Experts of a small language model: width 384, 48 experts in each of 13 layers.
Below are experts of layer 8 (counted from 0) of a mixture-of-experts language model. Rows are named router (the router's row for the expert), up (a neuron's input weights, with its number), down (a neuron's output weights, with its number) and show model dimensions 240-287. Each number is 500 + 50 x the weight over its row's rms, rounded and kept within 0 to 999. Numbers have three digits each.
After each expert's rows: "comes after" lists some tokens at least twice as common just before its tokens as in all text; "raises" lists some tokens whose logits its average output raises strongly, later layers aside. This comes from a sample of Wikipedia text that the model never trained on. Tokens count by the router's weight.

# expert 3
router:541506408479488527430479431503614461534482472524488514536483457645519483492501528476465470487561403436566513437503552428389492565457495443446493
up0:459451581560525438507533580507478477453518431471477440473486428525467416548403531535497450560521455506487496500546388457525514587614567542447411
down0:459550584536479448461603443476491523433442589637436515583517455403547532429478495435480493466491528544448486528484514545556464456479469541499460
up1:445479489443504511489539488580430498484491541512482512585453394454517498433538546433406450554502565517493477510497517458488421516494457485459518
down1:471497555450570566469487496534472483510433512486523532407508508388503476456488511479485548432515470536488369495477562501539549482557536566433407
up2:419449534509468455499484624456463599509496532465527556414560484550493464476453570465499484514467372460426500564482522501531465499516587547501463
down2:441361440465413474503445479515526456568455544525508581539557477465426464515551509459555477543414541544532502446485492532435507528579526473596585
up3:438542549544461501497435433503534553499535529547362495590494482496486504423505456384540551551500569373434526509574417558467493466492484578559510
down3:496485537534454424532473491511430444529525450484572567425500493493419556510418550513543509545411487581458511515553462455512535454447532450555516
up4:442465587497561527444575369476540431489468540478534521465552463425430489543542534510443429479539518551509525536526442505507452545507535538517497
down4:510473471583385472532533540496521472487395545594384492482472467498502456418523578593433544533482446484505488486607460526616583504519556544425537
up5:574517455446574498615532531502521423450472506463491490449445508481611439428493473534509529437511478510494376477407491470483411570503491574583526
down5:501569615540540507523460638486548611511490351538492354563375579508499602524546506632502598480509494547533529473495502515556592439495486520443422
comes after: " ", " of", "–", " by", " Prime", " former"
raises: " &", " of", ",", " –", "/", " and"

# expert 30
router:492478567455472523460463583511508521432495531509478571441548527567524539515424479517525490483477543618425466412602545511457504449480549561403451
up0:454524471497441518583616475474518514502492457441488467557477620481536465461502492493429464471549430521513612461504540534450457471412513483456491
down0:470518495569398476540431511493464413393603469482470453528465523417610443415483418481492474517445556551519656437477515536501414442515599525517534
up1:535487506526421491420506492530515528497462513514512576501575525499387533448389401526433499545494568535508478447520487507519473441464565483521583
down1:498556558483409486499655579569443447509500428491519426549500580488475572525487463406613512501519448475507462486396447466524517458443404482487510
up2:467467530575512506569669408501545481545516417365491337505499542493535516477526448549500497592475469501529480482520483439447479566442490485536549
down2:471541452544518517416553440442528497495529485494492502427509452490522546444528448567511503519567487487467592542507427514504575569468500500602464
up3:502531488603508538493440565508569495539537486541531592488532537522503553484574494542488464471546486504489428437522521562527492528595471548486510
down3:425570563414411436454517502502427535608448525584530461421459457504541526481514539471373474457592443480535448434487540538409427485504532615425518
up4:378385483515429464437496470456496467523429551493514522468437489483438543435482450543498537469542459529442495555545492573570483528473446444428379
down4:485423504497446492523445490450523470511530557434528532440549522537457499481460542443580529573521544428616489509524451449637415511453455502562539
up5:515515536548558444558581513583589542536443477515390543507431388491470466471601516538501492471499375489505436511469479422542454426492484487558506
down5:518547499517651535456531459542528540473582506582489504506414513464463454436597437531460525514463455491488546540476522447537458412531488549499415
comes after: " was", " to", " he", " and", " were", " also"
raises: ",", " the", ";", " a", "\n", " in"

# expert 4
router:545456539654488549427495356490573389473397546477470445526416431534530495536473574520534495524403533472526525553537554552539568456505498500465533
up0:496564463438387548471545478479564444577417540596536455420513510543427410598461450425479597508538524474518522496591452439542455459540562507421499
down0:513528456449485488498492514447420391529452544553558478524534509510485446589471506488488464518506553580616456488473474490567514441495499470494532
up1:480523470439489472488546475431536510522545520500527473577494468538501496471446516476454475541464557459551466518585410540500489570444481521534463
down1:581542488559435577459625508471499581499456506441443450447461505419567445474481489453594517465516568529488467543481493496553506478560453480502549
up2:535492526530423448412490507468589425482537507509397536543518435553485467468459443361445486586548532491481461453502404447551543618504502570527542
down2:495577490446450563469447563524395483575487541524422479549429481458431439548510548481484472535458576495535562501516539537461551474410473515517490
up3:522375442578447420508530454543534507468513480450601483488437499609441455499536465597519493442434502522568454524449492464511627566452488512514461
down3:498480552592538491463558435496512554500478550383532510517475503463449510534522500560582530456500476521518470429492462519575490518467404519448510
up4:422483501525507551530497389484440467546548497448519455469439536504626563522497520574514394543494483520497428513443528529495496426497607455518521
down4:506417574452570471480402503485441501544430442577544554518447458431466480508516559453468564545462528502586441521494572571499505636518506462428545
up5:479492500465514595527365490473545462527574551475440498536516529528566510496505575560469405485478424523512440510468401459435473507442552507458463
down5:485551482463388445470481463411487495494453471483468577463344497519509564467510594556427441542471584539521423444519426443485499497500527559496498
comes after: "-", " P", "|", "P", " R", " K"
raises: ",", "pr", "l"

# expert 41
router:511552467529429495522529524562488466502592465479481465502597505548429453449519544404531486587554471578507465545484467509518452412533508368430444
up0:422495487468555521435445511486463448459531494535498476410463527482480556507487461522423451464490568372524436449538531439517512542399512556556453
down0:481504511508499540537465514556454438514467445494478477552545563493508437523422477528576466481427473508420480476459536478628607540496518489437395
up1:452585484472531488522499427424512491496456545441438453515520528446410490537436543521501520660472488525451515587520576419540494484414536563469567
down1:563393527454488491493480519379443419502532502504484465418549463614492503538480485426438525390507560487515503474491496431458501494478489523493557
up2:521427452566596554434433447520522536535491482460471439565514431486482469532437477492540516475504412530382482580468552549474429525495411496529473
down2:549558510532491533524509513460464507465463468529624527447518402463559428514556503333521520491445547498580543444453551497435444518453585499473519
up3:513420468532417496517553486571471474460553451420492485628510421589485570498506529532492510502542422535530424496545479459468553619482462494471487
down3:561498550473541491439497620426500443549430524505561531563479480521517414553441494548491574535530525498545495526497545455510485533447505514475547
up4:481529537490556526605501504510517466446524466585446620479574533512421514443485478541443462505490594473469492442464486374508499481544422556516469
down4:492579525411533530511559435452456447474467481501488528522413558442536435516499544587579437411473499469520554514477509417543524465511493438481453
up5:554440555468523456511506489476480488499501550399567464510436480520511580378419466515470612535479459464542476495533559519500529558466497423493464
down5:517528527474506498410538512534498453523486502523570440506504528434571517556511442528502464502446495488408524520544512505496455450482513511499479
comes after: "–", " ", "201", "200", "199", "198"
raises: ",", ";", " and", " to", " in", " –"

# expert 6
router:592542432538584508485440615498531540539412448528534542486573456571524523501458388515465480534470442470526519549530513436516421548461458505504427
up0:506555470598535526434588467515463518506481435467622499489524438460481444515544453462505501512447479503446569420588435562513475530524496480426451
down0:493469569497483530512514462594540506509497533413506488527432468490441503538430506418501488445503495453548464413547473542459549481534394526499458
up1:537638431570444521464541546526438506509520498600560435499497518445530539437405422491462544495479509553514540539441498539528521471512478466545535
down1:514592529563454609486457545449485414514461510455532486541433395556478510557539494588544481435495499484509422462565436622517529511490570579451485
up2:479459504495450512467613518359444574433463474503463511464558444501540522469566492373502569490490466449469511433553533590426470574566427506475515
down2:505488469479523450610442572479426457436452447459473550600431347513489544493593461544451469573500493469461469475439481492555476537475447561522476
up3:442563511493471462440580475391413463541462497486453484481556539619539535529459544402435511453601509440502545452577496445488490489632453589600479
down3:510504539420454503538501430483464627517574554553494467463482530542476470542459488531545528518494510524598527480644469487451524543473589427492563
up4:523454560473537498486486486496558531435476445405533471516407551542552571473535486468457501554476517555566495514585429464486558468466481509535487
down4:530528497498448490423415452506516486418538568506598489378526441476485534465419536495598459496495471498391644472486491485473457521461459524577479
up5:519546517451562448540514546498549594495467497460484455434492437421437550421573428481468627490531414444482504555468533497443496488492499444495493
down5:515384563467507468473508493502519560488499494501326347531533510537476535484587485504400466483486545508525456510549498489460529488543463532421577
comes after: " ", " on", " the", "On", " On", "–"
raises: ",", " and", " of", " the", "\n", " ("

# expert 20
router:514403390483534508425524446457539425445445497487473600539429521489485393431571480409556521516522544555505486488473488479452516533435482509505459
up0:422510586495456401492500478528506444532458561473496615488534538486493503461455464480535474627470482488538455552542491551454345501472466617459557
down0:467529562442482487496483476536537412534540389525475518539462471515551601495539528592514536536415470532506505454498414592441544534441537526358401
up1:485444438527498464594515546501503433552504505505645558568522496394441517482496431430467498583529494477527494452384496443522529529679466514459488
down1:458501513512502518448529546516541558510489538433489493470579495570536511530520550564487462511494443425543472450449515547574489510515554473533540
up2:525404487385528418482529462533482471636506492481452528497441544471477503535480501566445472510467569391592501588523476530534472451483410522457450
down2:551483491556549600405540467481367574422522540492560412505504525550555517457537476585510439541580580590499478504512509501393536472427481531498600
up3:588424551535526563590462526454546468532451484487518438479446536453548531578489527566560493516507505535390535421515354571612633496570601507443547
down3:564465468547518426492515450561541540473540534533512524422571466578517513433499458446489539503494515425510480407552509467478461519471524464532461
up4:558475493514520509450571535531465499429467620458482561605458516443625493498549536538419455416523426499492457522503508573483461525429554486494519
down4:523506492547402477484434458589598598441460491509477518504505449513478472517429471541440511563411473395491535611550474534547481510521421513495452
up5:417510512449466450472453502587515477625391505518543445526539581522465404478539422496402520575480522432490536408428475434537525487464520535575482
down5:450433535504543568513498479473570480485462552509527549547435451465530468553461632452513487467464490563517471389432551482474488514453518428387486
comes after: ",", " United", " =\n\n", " New", ":", " a"
raises: ".", " ", ",", " at", " (", " to"

# expert 45
router:498443444526469414469524530564555522450485423457512485421482466469481441549541476426570553451468441494539457503455449587507409550531533449478605
up0:422481420522478563543441457536468464520506460444496459410481411460397442526524473584449459498510515500477517515488530507514429433414473536537584
down0:578455558548510494480558433461393481569491523515501432530420499481530458486505472426424480503551392406540533543452504499450519541485477528541465
up1:504525435548438526433550493482386491497453530479478507434483477479501361380491468436440557511487498461553423436416455447474534515479462589489521
down1:485502608444513491436511500517527520449513505498433516427531494508494500424534496473511520575453449441557545477553493450539447621614437597503586
up2:492462450535582484406481441474466538459602514536546386492510524466444382533548478530424544584545482537460531503522483576575510450477492545507533
down2:542427558433514576548556518496405489502568489507507507554490462555491588502519491448430516501553482501525492483490488452519557513468484497498466
up3:418491499453558599551594482604510520448513487378478487549494603457461436418531541520503511455516452509428458504567382533472401477494419575500479
down3:581439557449519548521595508552476405521400495603478533455578555499480433506422512525518516431574565508482466480482448587552458528464463406488457
up4:458446563481493571476569474497515590532531598515496560478405531448448505473570404558513500537474520589485435460458495542483512427494476584480515
down4:440422411525530515468581485530431534468563533467525441549502433528527498573548431449523537474457561417515551511500478543414528538487490496522505
up5:539460431405553513452417537445550550568422491514509576459462545613462520514419458462512458468469487487502456507632460491450538541502473602485511
down5:448586470560524480475561519501474437500468438565438446569551532445538390462480485524491469491483510439538506515444417481505443544500533510574552
comes after: " the", " The", " a", " television", "The", " first"
raises: ",", ".", " and", " as", " for", " to"

# expert 12
router:585578596531365522538496497494525500540505530637420557438590577508530467497536569504492495419482491464506517506529531494572493565436424498491495
up0:402458465418557512438482562453577530425506502535541449512468503547592592418480408557477562448511570511471472431496533520459502557441490459529447
down0:555479531423545469430550471542428555499525466529476481496507492588519467508539418552493607495333452507469650490559543496536501463399488517556582
up1:495545527491546448484525459515521547484536451455552382394501508466435410561492489621469488547535440473478512449538510536480434514533538483434462
down1:490545488454515457465464524399514494495509432547526496485639486574546489566554524417501518425511482437532570533519593457571526476497509562560550
up2:434475457494475515529557477629600526538560516589478536444450582501479496463575526429485449528421543515434514477446466485471487525411450538417514
down2:450512642493508546422450463478453422491516576553499458531383480439467526496514423615613567464551531550363494547520455462650493474617483492524550
up3:471472511505580535498531602446502418394524490472521443494478545496466457430538499488498479523538426549490441456439481448476491481524481483470545
down3:507538467465519433525511530600457591499406398603513448509489484500531487527557464463563537466446485521556503548474491511571508479507431470525445
up4:516558420498481495579457584548475496448526518536565530486457515510468534482505488471431559514514513339542475490462446541540438451536459500479457
down4:539584481565529524529446402559516548560518571517535563383508590507426459536506458497521357455527486430483501534450504546433475492512575483519550
up5:440522522553555563452417511517609544440501440523468474483558546586457473489537491460450476534406565515514517432573514511474484553490455557468519
down5:559466479446526573600487517551482520474443373465487486451434401539580534464431479537486460449449468586514562438456515499581537519583579490390490
comes after: " ", ".", "°", ":", " (", "–"
raises: ".", ",", "-", " |", "\"", ":"